From a checkpoint of a small mixture-of-experts model trained on Wikipedia: 61.3M parameters.
Below are experts of layer 3 (counted from 0) of a mixture-of-experts language model. Rows are named up (a neuron's input weights, with its number), down (a neuron's output weights, with its number) and show model dimensions 128-255. Each number is 128 + 32 x the weight over its row's rms, rounded and kept within 0 to 255.
Before each expert's rows: a language model's description of what the expert responds to; "mostly gets" lists some tokens that are sent to it at least half of the time. This comes from a sample of Wikipedia text that the model never trained on.

# expert 40
Wiki heading markers and titles like ==History== and See also, election-table headers such as | Party, and verbs like received, took.
mostly gets: " ==", "==See also==", " He was", "==", " received", "- Born:"
up0 [166 119 152 134 135  83  73 145 123 190 106 124 139 166 167 130 138 121 183 132 143 123 116 106 152 165 136 150 166 167 143 140 124 211 185  96 130 158 136  87 192 102  83 163 111 124 168 187 132 124 156  93 113  80 119 133 180 169 132 174 171 105 150 169  93 113 125 118  64 128 132  97  70 105 139  87  65  97 187 117 131 155 134 167  94 131 131 128 117  97  92 164 128  49  93 128 121 130  95 162 138 114 147 134 101 119  68 178 104 181 152 172 140  98 151 110  87 142  79 132 221 135 137 128 141 104 113 168]
down0 [116 118 130  80  88  84 107 126  89  81 140 144 138  97  98 117  71 126 196 169 138 179 169 108 155 133 143 176 144 193 160 116  93  83 134 111 127 136 123 193 127 118 146  97 175 130 157  81 129  60 139 116 118 138 128 116 122 155  98  89  55 164  30 125 145 155 107  81 133  96  84 150 146 156 143 147 117  80 138 174 132  87 154 102  85 191 166 173 139 146 122  52 101 135 168 116 113 184  66 154 172 108 131  93 107 116  94 162 102 105 172 171  55 130 178 109 119  94 121 126 133 129 193 105  81 164 121 117]
up1 [131 140  98 124 181  96 108 120 153 127  86 113 120 100 122 146 124  83 117 127 170 112 195 121  80 205  74  45 155 138 139 125 152 146  75 157 121 117  75 156 157  95 140 155 138 108  90 150 129  81 142 149 139 144 116 145  56 130 186 102 125 137 103 147 173 123 189 165 122 104 142 177  70 124 184 138  93 157 156 150  75 150 128 126 132 188 117 136 125 165 136 159 129 137 112 160 153  95 117 127 130  92  86 132  81 140 111 125 104 182 168 118  95 128  99 151  97  63 147 146 210 190 160 155 138  85 118  96]
down1 [108 120 162 163 127 163 123 127 157 144 108  70 103 154 106 102 132 111 211 177 139 131 190 137 156 165 127  89 133 136 166 139 124  99  89 140 142 114 112 144 114 166 109 153 172 199 143 153 167  98 125 114 110 117 169 117 111 119 158 145 116 142  83 120 206 134 165 149  81 124  66 171 181 172  32 157 131 122 130 102 168 147  60  90 186 138 124 128 143 116  82 182 145 102 110 101 140 163  83  81  95 140 154 152 120 103  48 128 151  71  99  99 105 100 134 132  64  97 142 103  97 105 151  78  52  99 114  76]
up2 [118  85 143  77 132  97 118 148 170 122 103 111 127 151 143 113 147 135 152 121 122  83 156 123 114  73  69 168 204 140  98 125 147  91 110  97 123  99 121 147  92  86 159 199 100  95 105 155 148 128 191 131 143 137 116 111 148 164 138  93 189  83 101 162 103 133 123 124 125  59  78 152 116 112 114 155 148 139 107 106 131 145  90 148  92  95 104 229 155 103 104 127 165 123 169  88 130  95 154 165 125 100 108 163 143 117  73 101 166 150 134 161 141 155 144 132  88 110  69 158 117 109 122  98 165 159 177 186]
down2 [ 90  67 134 205 175 130  70 173  98 138  89 156  90 169  95  91 103  85  86 156 131 140 135 122 145 104 132  97 110 128 172  97 147 139 136  79 146  93 137  56  33  97 110  94 150 129 151  65 172 152 139 131 136 109  82 149  77  82 108 135 145 124 200 197 126 109 133  73 179 113 145 165 199 165 137 136 133 107 174 117 104 155 141 113 187 205 165 116 134 118 166 138 184 214 100 120 115 117 153 125 109 100 166 154 129  99  99 109 140 112 106 165 117 103 103 113 156 154 110  89 143  91 113  73 122 126 174 144]
up3 [113 186 119 131  25 102 125 181  68 129  87 100 138 111 121 103 164 100 145 104 140 131 164 139 125  71 142 182 128 132 124 149 109 186 145 161 125  89 106 129  85 109 158 168 162  92  99 104 122 165 135 103 135 112 110  97 124 149 136 151 144 131 202  80  81 134  67 168 106 149 110 126 137  82  98 189  99 151 194 163 139 151 100 103 154 189 213  64 120  78 170 113 153 123 134 108  96 139 178 119  89 172 145 125 107 162  75  76  74 101  74 138 132  75 100  89 101 188  97 139 186 130 159 131 122 104 158 107]
down3 [123 135 118  91 134 144 109 137 168  87 117 146 121  83  62 192 146 130 136 129 120 102 150 108 122 138  83 118 123 138  92 142 145  88 126 168  78 111 161  98 148  78 144 137 114 125 167 130  77 159 119 156 110 148 117 101 113 123 124 180  98  85 143 102 107 148 106 170 137 145 176 156 125  80 150 169 132  82 130  75  59 166  76 103 144  83 150  95 181 152 129 108 110 143 157 147 149 144 151 128 120 158 121 118 109 113 112 102 138 110 133 147 139 174 153 156 129 175 130 123 110 131  92 153 135 133 183  99]
up4 [190 140 133 125  88 112 144 106  98 111 101 138  95 169 156 157  85 141  22 119 119 140 147 170 152 143 108 104 194 119 116 142  94  37 134 153 151 165 122 132 132 106 192 171  77  81 134 112 104 127 133 161 145 147  87 127 123  97 141 122 148 128  84 120 152 140 130 151 150 150 127 159 118  98 134 134 121  41 140  94  97  85 133 139 120 127 157 119 122 145 127  70 191 115 128 109 130  99 132 173 196 116  95 169 137 118 106 109 143 134  87 111 153 182 172  95 175 106  56 140 110 172 126 122  98 126 165  80]
down4 [117 147 171 123 148  52 118 109 115 106 171 172 113 116 132  98 124 167  99 115 164 108  85 134 126  99  81 111 160 112 169  75 138  87 134 130 189 101 137  79 168 106 160 152 124 107 128 202 147 192 169 167  79 113 158 127 121  86 189 125  98  97  88 155 140 135 115  96 172 148 115 121 100 135  85 117  96 116 104  75  76 147 128 134 166  95 141  67 105 137 158 156  83  90 165 168 115 106 152 161 183 100 164 160 126 138  11 157 132 142 144 130 155 120 115 156  95 103 169 157  98 194 151 182 106 102  88 161]
up5 [140 171 162 134 111 134  92 162 117 126 113 184  84 140  96 190  69 159 100 156 151 126 122 112 112 123 103  77 124 155 114 139 127 129 115 139 186 144 169 152 110 127 111 187 161 133 107 120 183 167 184 115 159  89 152 115 145  76 135 103 160  76 148 139 161  93 167  42 136 106 103 124  90 160 132 102 109  90  94  53 164 122 128 122  83 109 120 133 116 119 101 170 181 119 157 181 171 132 106 126 181 131 125  90 120 112  75 125 182 171 112 144  89  99 130 190 128 103  86 116 166  64 108 127 138 158 109 120]
down5 [124  38 110 169 158 185  83 120  92 167 119 138 103 155 155 145 112 124  49 131 148 115 127  94 133 113 179 107 105 129 148  93 147 158 166 128 104  92 149 134 154 173  72 145 160 136  88 169 152 159  53 113 145 160 117 138 111 120 205 144 121 196 162 149 146 167 135 148 107  88 101 131 113 117  96 123 101 153  92 161 167 145  99 112 180 129 104 141 120 178 160 100 166  70 138 136 122  87  99 124 171 148 145  98  50 147 165 110 171 112 131 135 109 184  95 123 102 150 124 147 200 125 172 160 127 197 149  86]
up6 [107 140 133 116 139 106 149  81 108 134 116 131 144 135 137  66 108 108  77 124  98 145 142 113  77 203 152 137  85 126  84 100  99 125 149  91 170 122  67  99  81 150  87 119  30 115 136  76 166  64 131 160  93 127 118 126 158  89 133 142 134 147  66 177 129 158 166 100 147 125 129 146 106 156 146 185  94 188  63 146 132  97 136 108  66 120 165 100 161 155  78  95 182  72 160 145 134 139 161 133 121 200 100 138  63 152 144  90 161  97 122 137 140 105  62  92 108 160 167 130  63 129 109 117 123 136 108  42]
down6 [132 145 159 108 122 170 120 129  94 166 111 106 120  97 146 151 134 139 107 115 137  83 113  54 139 132  80 125 125 135 123 131  88 128 159 124  86 165 110 131 124  81  95 129  71 167 161 173 120 147 116 111 108 167 183  81 151  78  72 152  92 159 124 152 198 103 158  59 152 125  68 148 134 121 117 148 140 115  64 132  89  48  78 118 106 155 160 166 117 118 167 120 156  79 135  97 174 157  68 198 108  85 139 167 101  80  32  84 161 135 156  81 133 168 121 127  95 151  85  96 104 108 130 107 187 110 118 151]
up7 [111 171 135  61  77  81 134 145 140 161 154 151 120 135  72 151 102 152 138 120 108 141 129 152 128 134 107 133 130 167 128 176 112 135 101 143 169 133 110 188 156 172 134 146 105 142  93 131 142 173  97 165 163  85  80 113 172 132 130 135 110  81 152  79  54 140 157 150 124 104 192 163 183 134 115  98 129  97 139  29 169  82 220 104 147 129 105 142 173 102 126 129 163 148 175  99 150 117 121 155 127  65 155 138 108 128  91  97 140 113 157 108 126 177 145 115 162 169 130 119 127 138 146 102 133 155 142 157]
down7 [132  90 101 178  87  85 136 149 142  70 120 128 175 156 123  93 124  92  99 159 146 116 130 105 173  99 171 169 155 149 151 113 147 127 110 152 123 166 143 134 111 108 121 122 130  95  94 149 120 165 116 178 170 128 125 130 141  98  92 110 153 141 122  94 185 148  94  55 127 147 196 160 178 116 151 126 150 126 194 151  90 116  93 117 121  76  88 149 145 154  91 133  89  97 154  82 178 121  82 118  72 120 191 118 124 145 162 127 153 108 135 160  72 134  89 158 157  99 130  95 117 106 188 140 162 131 162 151]

# expert 7
Two- or three-digit number pieces in years, date ranges and table cells, such as 1981–87, 2013, 1883.
mostly gets: "024", "012", "013", "018", "24", "014"
up7 [170 120 126 114 123 125  91  77 143  62  94 110 134  95 100 105 121 143 140 134 120 110 145 131 124 113  65 125 126 101 152 156 158 149 114 177 120  44 135 135  49  84 186 114 150 137 105 149 144  92  94 172 171 132 168 137 165 148 107 129 119  93 111 179  91 183 183 137 111 117 108 137 152 146 122 114 105 116 178 100  43 103 183 139  93  79 115  95 119  80 111 113 157 134 134  88  93 119 113 135 152 115 123  99  86 147 148 173  90 116 149 165  77 128  85  79 130 127 139  96  72 171 160 149 152 129 102 128]
down7 [189 118  96  91 100  96 138  76 109 107  89 151  95 146  43 116 135 112 145 118 146  71 168 154 159 102 160 118 124 106 139 166  95 111 136 134 140  88 154 116 130  75 132  82  86 138 106 142 117  81  63 169 118 137 123 107 154 109 111 156 141 132 158 142 117  94 182 130 143 158 163  83 144 178 149 100 137 138 169  55  90 151 132 123 141 112 118  95 132  65 128 158 187 121  69 101 109 124 166 134 148 134 140 135  89 133 140 120 127 166 129 103 133 114 111 137 151 128  89 126  76 164 148 110 137  57 120 112]
up8 [166 138 194 111 106 115 138 115 158 125 117 193 128 120  94 122  98 141 201 199 139 168 149 125 153 132 138  82 116 144 149 141 103 135  71 146 120 144 121 172 118 104 122 107 172 144  48 114  85 184 106 137 158 128 115 111  90 156 148  78 116  88 135 118  80 176 143 133 131 127 130 128 153 118  83 138 146 169  95  84  93  75 175 167 128 115 111 115 124 100 117 140 128 122 127 146 161  73 180 119 109  91 133 128  87 127 149 180  75 135 120 106 164 128 115  90 158 158 166 176 133 153 128 120 162  98 108 101]
down8 [176 132 128  73 143 131 125  99 102 108 154  93 130 155 161 157 148 105 140 143 185 110 159 170  98  94 120 133 150  99 148 111  99 132 125 118  89 112 129 217 166 129 170 136 173 150  84 124  98 139 148 103 120  90 104 121 198 137 165 106 126 161 145 112 137 187 120 102  84 126 144 148 159  62 116 101 139 148 137 130 140 119 185 149 133  71 120  95 164  92 188 105 141  88 102 119  97 158 118 125 103 130 119  77 113 139 100 144  97  75  88 114 186 123 146  84  81 152 119 145 129  84 126  69 127 155 121  87]
up9 [135 131 112 125 128 144 118 120 188  97  95 143 192 166 194 139  99  77  98 142 152 190 144 127 114 135  65 138 146 110 108  94 145 119 100 141 145 156 140 162  92 145 148 176 127 159 122 165 136 137  63  71 108 189 132  68 114 102 140 131 171 167  87  71   0 127 107  98 107 149 110  84  76 117  66 190  66 138 136 112 113  77 149 134 110 156 154 146 125 161 126 114 140 128 120 147 134 152  88 193  93 119 126 133 153 140 143 126 127 132 136  82 170 102 120 140 195 132 144 142 148 165 131 147  70 151 127 118]
down9 [129 162 121 148 111  70  83 128 157 135 133 148 108 171 101  92 137 116 123 114 150 133 155 176 124  84 121 128 143 145 113 101 144 122  81 134 141 111 118  64 102 152 108 136 162 174 142 125 191 115 123 151 189 142 146 124 131 128 164 157 143 179  93 182 173 103 152  85 149 133 161 142 117 156 130  99 130  88 108 105 119  57 114 130 116 135  68 125 107  57 108 112 130 111  61 103 121 132 185 114 180 120 228 160 133 132 100 102 117 143 143 130 161 148 119 127 142 109 124  99 106 152 131  84 114 166 113  94]
up10 [ 87  98 140 133 181 113 179 125 159 163 115 125 145 134 242 130 113 142 150  93 157 159 151 115 138  55 115  96 117 141 137 144  96 139  89 140 178 138 114 172 104  68 138  88 108  93 128 106 143 126 121 123 162 153 151  92 168  86  86 106 114 128 157 187 115 133 116 194 104 134 129 122 130 117 125 121  84 203 117 147 102 131  65 130 127  99 157 171 158 136  95  88 160 151 148 135 162 175  92 117  67 123 183  91 110 152 115 122 130 124 111 119 171 136 163 116 146  62  95 127  98 107 148 133 154 168 123 159]
down10 [ 88  87 138 155 122 110 170 145 129 129  83  93  75 144 110 124 102 100 127 150 155 130 153 155 133 116 185  98 184 123 110 114 136 131 146  99  95 110 206 155 124 165  86 160  62 131 147 109  73 138 142 204 165 108 141  92 198 140 122 105  78 101 116 109 167 124 109 121 113 113 129 125 109  64 114  49 109 179 149  64 112 115 127 166 178  92 169 120  50 106 132 147 167  75 180 143 121 146 175 135  92 119 131 160 147 145 100 139 139 115 150  90 141  96  94 153  99 107 122 140  98  72 135 136 160 161 141  92]
up11 [132 111 100 135 120 133  99 149  84 128  95 130 126 128 123 169 107 110 117 128  95 129 163 142 121  89 106 209 131 140  96 115 103 141 140 155 199 160 115 175 194 120 140 125 118 137  90 148 137 127 186  87 156 129  96 159 138  99  78 138 117 165 126  81  91 174 116 131 185 152 134  88 143 178 144 150 165 111 106 142 124 151 136  60  72 154 109  82 125 171 183 132 146 149 137 109 106 152  96 131 150 102 119 179 109  95 148  96 192 130 133 108 138 104 195 122 113 203 114 139 110 100  98 178 151 108  60 124]
down11 [154 123 124 146  97  97 115 152 117 112  74 110 121  92 150 155 120 111 129  76 117 163 129 136 180 151 116 181 108  61 144 125 111 198 107 103 114 139 100 167 141 131 132 115  73 180 163 134 136 149 133 116 151 139 133 110 115 113 115  70 181  95 120 115  88 150 120 163 196 143 155 129 135 158 108  92 113 140 146 178  77 129 199  93  77 131 157 118 103 122 166 112 129 163 117 117 109 105 138  75 135  91  76 104 154 162  85 108 141 107 170 107  68 108 142 124 103 142 130 161  79 107 148 121  85 153  83 106]
up12 [ 95 113 123 145 150 119 137 149 142  65  66 144 106 101 157 141  95 125 162 145 106 169 137  77 144  81 157 106  93 109  92  80 114  94 127 104  44 156 124 182 144 141 136  62 153 199  50 172 138 140 186 125 137 129  83 166 110 104 173 126 179 150 165  71 146 143 121 149 136 130 127 145 159 158 101 115 198 141 159 129 109 100 134 169 109 114 128 106 102 163 128 133 143 106 179  28 171  44  94 117 100 137 179 141 116 164  65 136 184 109  54  91 117 104 134 180 141  93  37  85 147 118 127  91 142 113 160  74]
down12 [129 115 217  67  69 134  91 117 120 128 118 109 140 124 117 196 137  97  89 139  98 108  98 134 115 128 105 110 112  98 105  68 142 100 128 102  99  79 106 103 186  36 125 122 106 155 143 101 163 129 106 198 102 118 110 134 140 151 168 140 108 154 118 113 182 151 131 147 138  86  72  88 151 115  91 143 102 156 121  93 137 144 112 190 116 134 120 121 129  89 192 102 155  79 164 110 102 131  90  99 173 109 173 107 159 104 124 154 177  94 169  91  91 116 123 100 126 117 155 112 188 139 166 160 146 202  67 132]
up13 [208  72 141  83 130  96 117 127 161 112  96 156 124 101 187 157  73 122 189 103 164 179 157 121 172 136 158 120  55 124 114 158 153 114  95 167 141  78  94 111 100 132 137 120 129 132 134 155 153 117 150 154 138 152 130 164 144 128 172 125 153 125 123  82  66 145 133 157  97  90 163  77 187  89 157 113 127 131 115 152 148  84 134 117  98 126 151  40 123 125  85  77 134 134 112 115 145 132 133 128 123 132 137  65 120 104 156 182  76 133 164  47  99 140  64  95 135 121 145 160 104 141 152 163 103 157 138  99]
down13 [ 98  51 117 112 126 128 130 107 145 139  98 120  56 148 112 136 102 153 143 124 130 109 115 104 212 147 109 156  71 105 113 116  83 191 131 129 143 101 177  99 139 201 105 154 137 130  75 105 165  94 185 102 118  91 119 119 112 137  93  92 108 133  69 174 118 103 133  94 116  91 138 198 157 151  83  80 150 116 142 198 165 173 131  77 124 151 141 148 135 179  64 170  93 151 121 165 128 124 110 131  99 133  90 136  94 168 128 100 114 133 141 125  83 109 131  45 106  92 147 178 112 107 128 119  96 171  89 133]
up14 [100 145 125 147  40 118  51 130 137 115 137 123 119 101 115 136 192 153 122 127 183 160 118 181 124 172 123 111 118 158 145 162 139 102  87 133 130  95 136 157 195  85 130 148 181 147  78 146 140 104 169 118  97 161 142 177 177 121 145 119 169 197 146 125 159 163 133  79 119  98 175 147 144 116 225 129 129 153 154 128 149 123 121 147 169 128 179 134 141  91  90  91 136 126 126 128  97 183 143 153  89  74 114 116  90 136 100  97 126 122 152  95 118 154 101 166 148 107 128 153 154 148 135 120 183 142 138  95]
down14 [125 116 134 106 137 122 149 166  96 132  89 145  70 111 191 108 120  53 135 108  95 148 134  42 142 144 156 149  76 104 104 106 138 122  64 167 157 143  68 106 133 128 240 114 114 140 100 134 181  91 147 153 107 170 139 107 153 145 162 111 157  83 123 133 157  94 126 116 131 133  89 173 121  99 133  76 112 101  90 115 106  96 196 104 146 137 113  82 123 117 160 184 169 132 126 114  80 127 121 154 135 119 113 115 100 141 142 104 133 106  60 166 148 126 139 148  88 139 109 154 107 161 136 135 162 105 164  98]

# expert 24
The prepositions of and in, colons after field labels, closing parentheses, and year or ID endings such as 013, 024, 001.
mostly gets: " of", " in", " of the", "013", "024", "018"
up7 [114  87 158 108 143 119 137 107 167 119 110 142 127 147 143  78 205  92 136  65 129 164 136 144 146 120 186 123  26 148 143  73 135 158 120 116 175  91 133  68 174 107  28 116 131 102 105 121 163 181 128  87 140  95  81 136 104 180  86 136  90 144 149 104 123 122 133 162 136 173 166  65  78  93 136 107 101 112 105 112 109  94  89 152 157 103 128  96 183 146  80 140  64 139 106 112 152 191 109 121 118 156 111 126 119 180 156 181  68 121  92  78 144  87  85 120 121  53  73 133 104 111  99 153  89 122 171  81]
down7 [ 97 187 176 103 179 151 175 161 120 169 162 139 140 132 107 129 169 149 144 121 153 130 120 101 105 137 112  90 157 178 102 134 110 101  72 103 104 140 115 154 121 164 154 134 139 146 153 183 147 138 101 150  79 156 154 110 176 166  63 186 209 169 153 107 177  61 146  82  66 150 171 168 156  89  99 170  48  71  96 121 116 113 177 119 158 165 124 131 134  74 124 153 188 140 111 121 116 119 103 167  95 104 118 127 123 161 232 157 153 105 153 129 148  84 185 109 152 189 152 169  71 188 132 101  40  97 147 106]
up8 [ 89 141 175 101 134 115 125 129 128 205  89 115 119 133 142 123 131  99 151 136 139 140 128 132  96 152 111  79  68 120 136  85  79 144 156 161 136  92 117 130 194 144 112 119 118 124  59 144 175 177  88 167 155 115 132 173 138 103 149 181 111  69 105 137 136  74 189 141 169 159  64 145 115  90 121 153  83 111 138 219 112  91 124 158 130  72 181 137 130 106  65 132 147 133  98  89  91  92 171 146 138  90 157  94 132  55 151 109 153  77  92 110 172  83  93 108 128  94 135 124 121 119 141  77  81 111 101 145]
down8 [132 114 193 161 125 134 219 160 159 116 115 105 115  92 143 125 135 116 129 123 134 161 124 105  92 173 137 166 200  83 106 110 191 124 112 113  81 191 133 117  87 156 125 133 143 176 139 195 118 168 130 116 149 121  96  48 135 118 171 158 115 159 177 154 110 137 111 176  67 130 138 128 150 114  63 153 129 146 142 114  75 129 119 136 122 143  92 128 176  72 184 111 100 114 113 105 132 125 102 134  97 153 146 179 171  93 164 108 166 156 151 157 135 151 184 142  75  72 120 140 150 125 111  91  95  71 146 125]
up9 [137 148 176 140 117 140  53  91  88 126 107 141  96 192 171  98 153 126 135 115 101 119 123 115  55 133 192 122 129 146 117 145  90 155 118  70  84 156 131 141  92 126 118 123  50 133  88 139 135 146 114 147 121 124 111 118 153  69  96 136  76  85 102 151 124  87 122 129 133 179 159 207 134 159 107 153  60  99 133 102 177  80  75 137 158  99 117  90  97  86  67  63 104  87 142 133 114  68 134  98  81 191 152 108 179  61 125  87 168 172 139  79 214 148 170 152 167 123 103 142 159 112 146 102 110 158 158 128]
down9 [126  76 124 142 128 140  91 167 103 127 205 163 169  80 133 135  99 148  93 122  68  77  81  96 146 129 124 145  95 117  92 160 167 213 162 101  83 110 124 146 101 118 103 124 159 139 204 125  93 156 120 115 147 109  63 150  83 179 105 119 125 155 180 102 110 142 139  99 131 139 133 107 160 129 102 159 170 133 138  88 141  96 125 135 156 127  68 139 160 182 187  66 155  84 100 170 123 190 121 128 132 151  75 118 103 134 209 133 146 134 102 144 129 147 103 169 121  67 138  52  56  98 130 111 132 137  97 164]
up10 [125 116 166 153 130 141  95 144 118 126  73 152 184 151 142 151  76 149  82 131 156 160 197 104 136 196 137 113 121 184 124 101 139 146 121 125 147 143 152  78 101 111 119 212 142  92 143 120 115 184 144 116 120  85 139 135 151 175  59 158 167 140 116 168  93 170 188 116 110 152 106 162 125  84 110 108 141 164 146 111 106 112 137 120 141  92 130 121 158 102 116  90 147 132  41 121 126 150 155 133  59 126 153  83  90 208 107 205  84 114  79 175  66 100 129  87 201  74 158 145 127 118 134 103 130 113 134 166]
down10 [ 89 157 147 120 171 143 128 152 154 152 190 167 127 107  84  96 169 176 122 120 167 173 167 134 201 154 129  93 127  90 125 116  86 111 136 158 114 183 156 101 122 141  61 135 178 164  98 154 111 163 109 119 154 155 135  81  84 102 148 160 157 135 127  98 140  79  74 165 187  93 129 151 147 143 123  77 109 102 128 111 163 134 150 138 137  88  95  66  77 118 123 144  63  56 140 115 142 180 121 102 103 147  94 110 162 187 161 127 147  78 141 162 149  98 121  82 158 156  69 132  88 103 135 131  92 111 126 145]
up11 [135 159 115  91 159  93 176 107 178 139 118  59 204 118 109 111  98 118 172 127 102 157 130 136 113 178  90 142 145 153 161  84 157 158 158  82 112  89  94 171 103  27  89 166  89 101  96 144 170 112 163  99  82 103  94 120  72  90 103 111 154 108 123 172 117 172 136 134 136 129 144 100 108 127 123 148 144 122 123 181 108  90 174 119 123 131 203 121 100 141 119 146 105 146 112 130 121 117  93 131 119 181 102 123  96 132 255 188 166 125 185 101 143  94  95 117 143  94 133 158 131 139  76 127 170 180  90 147]
down11 [131 142 116  89 110 123 107  91 153 142 124 153 106  73 156 170 142 145  99 137  93 106 214 131  93 108 140 111 150 154  75 176 105  99 148 135 188 139 115 160  89 126  93  71  51 145 129 161 112 149 145  89  59 133 116  89 137 120  91 151 139 144  95 107 112 130 126 108 129  72 130 204 171 127 179 188 135 111  69 119 125  94 106 128 157 117 154  92 188 167 208 118  99 146  95  77 126  88 119 182 154  73 178 115  98 133 122 124 122 154 100 172 123 150 193 149 154 142  95 103 114 137 145 113 169 183 166 136]
up12 [147 158 101 125  82 113 123 132 193 152 101 116  69 126 176 111 114 154  97  58 150 136 142 126 121 105 135 130 127 122 142 117 147 128 117 105 130 107 105 136 148 162 136 156 118 103  81 117 149 148 121 107 110 135 127 109  93  76 186  84 192 134 152 143 106 120 141 171 100 109 186  92 127 126 170 144 151 184 123 181 118  53 206 135 144  38 205 136 153 167 129  66 207 138 124 140 133  84  85 159 131 131 183  97  62 128 158 124 156 144 118 144 152 120 123 114 148  57 162 137  93 119 134 158 122 111  48 161]
down12 [103 133 130 111 149 121 154 141 120 122 149 140 181 140  97 163 148 117 162 149  98 162 118 104 170 113 100 166 149 135 160 122 164 153 171 119  89 111 131 125 126  76 171 100 153 154 145  98 141 134 122 153 145 127 153 167 136 142 119 124 136 135 157 135 130 160 131 126 148 151 143 134 127 149 148 133 165  69  75  97  97 162 115  79 119 137 187 147 126 156 113  98 144 190  94 151 113  98 103 127 120  66 156  94 113  88 114 178 147 156 120 107  98 144 113 108 226 173 113 136 142 133 146 100 119 136 105 127]
up13 [ 92 141 148 139 143 156 119 153 154  78 145 147  45 145 166  44 120 156 140 109  69 108 150 119 103 176 100 142 141 100  40  90 103 196 154 155 133 108 138 165 115 109 123 149 151 177 114 112 203  85 137 159 113 141 137 164 139 125 102 115 104 103  56  86 148 156 170 125  93 137  80 130 123 162 137 120 129 123 138  95 171  98 147 156 161 162 151  96 142 139 121  95 125  81 131 178  76 192 194  95 135 158  93 153  97 132 121 131 111  96 159 119 129 141 120 148 166 171 111 189 145 118 108 140 136 137  70 222]
down13 [ 94 120 170 146 116  99 120 179 101 148 101 171 120  74 136 148  84 149 181 117  67 168  86 143  88 103 168 158 140 111 155 145 199 177  81 115 124  81  94 134 119 152 133 132  98 139 158 152 135  75 142  81 108 144 155 132  91 158 108 138 117 189 122 104 111 135 138 117  95 108 134  77 182 144 154 109 180 113 148  95 126 152 128  79 105 124 147 136  78 188 161 160 144 124 120 112  83 169  84 121 130 136 176  99  99 156  86 159 106  80 186 181 123  75 139 139 143 101  36 180 162 141 165 139 135 169 161 164]
up14 [157  96 154 124 150 135 139 129 155  96 133 160  42  57 114 160 157 124 180 132 192 107  94 176 143  94 133 143  94 132 123 159 109 142 108 114 139  95 155  70 115  87  96 149 147 152  61 101 130 156 132 132 144 116 119 139 142 156 108 104 145 104 113 165 102 158  98 104 159 143 167  78 159 125 106 161 164 148 112 145 114 160 102  80 128 100 137 135 132  54 113 139 145 158 155 118 153 145 115 122 118 107  85 117 101 121  89 143 121 110 126  98 121 125  55 145 115 168 142 124 131 137 151 172 144 110 111 152]
down14 [120 144 125 160 176 215 107  55 109 114 117 126 187 152 130 151 198 168 154 166  81 124 139  72 190 137 138 133 125 210  76 148 149 156 160 111  87 166 131  88 111 107 131 164 188 105  88 148 138 133 137 130 138  77  75 140 128 141 101 139 133 211 129 160 162 130 155  89 156  97 124 165 154 127 119 122 116 139 167 106 155 142 131  87 160 185  89 141 127 177  70  64 172 121  80 133 102 132 119  99 130 180 143 121 154 168 137 161 127 106 107 126 137 136 163 113 175 124  91 128  89  79 129  78 112 136 133 119]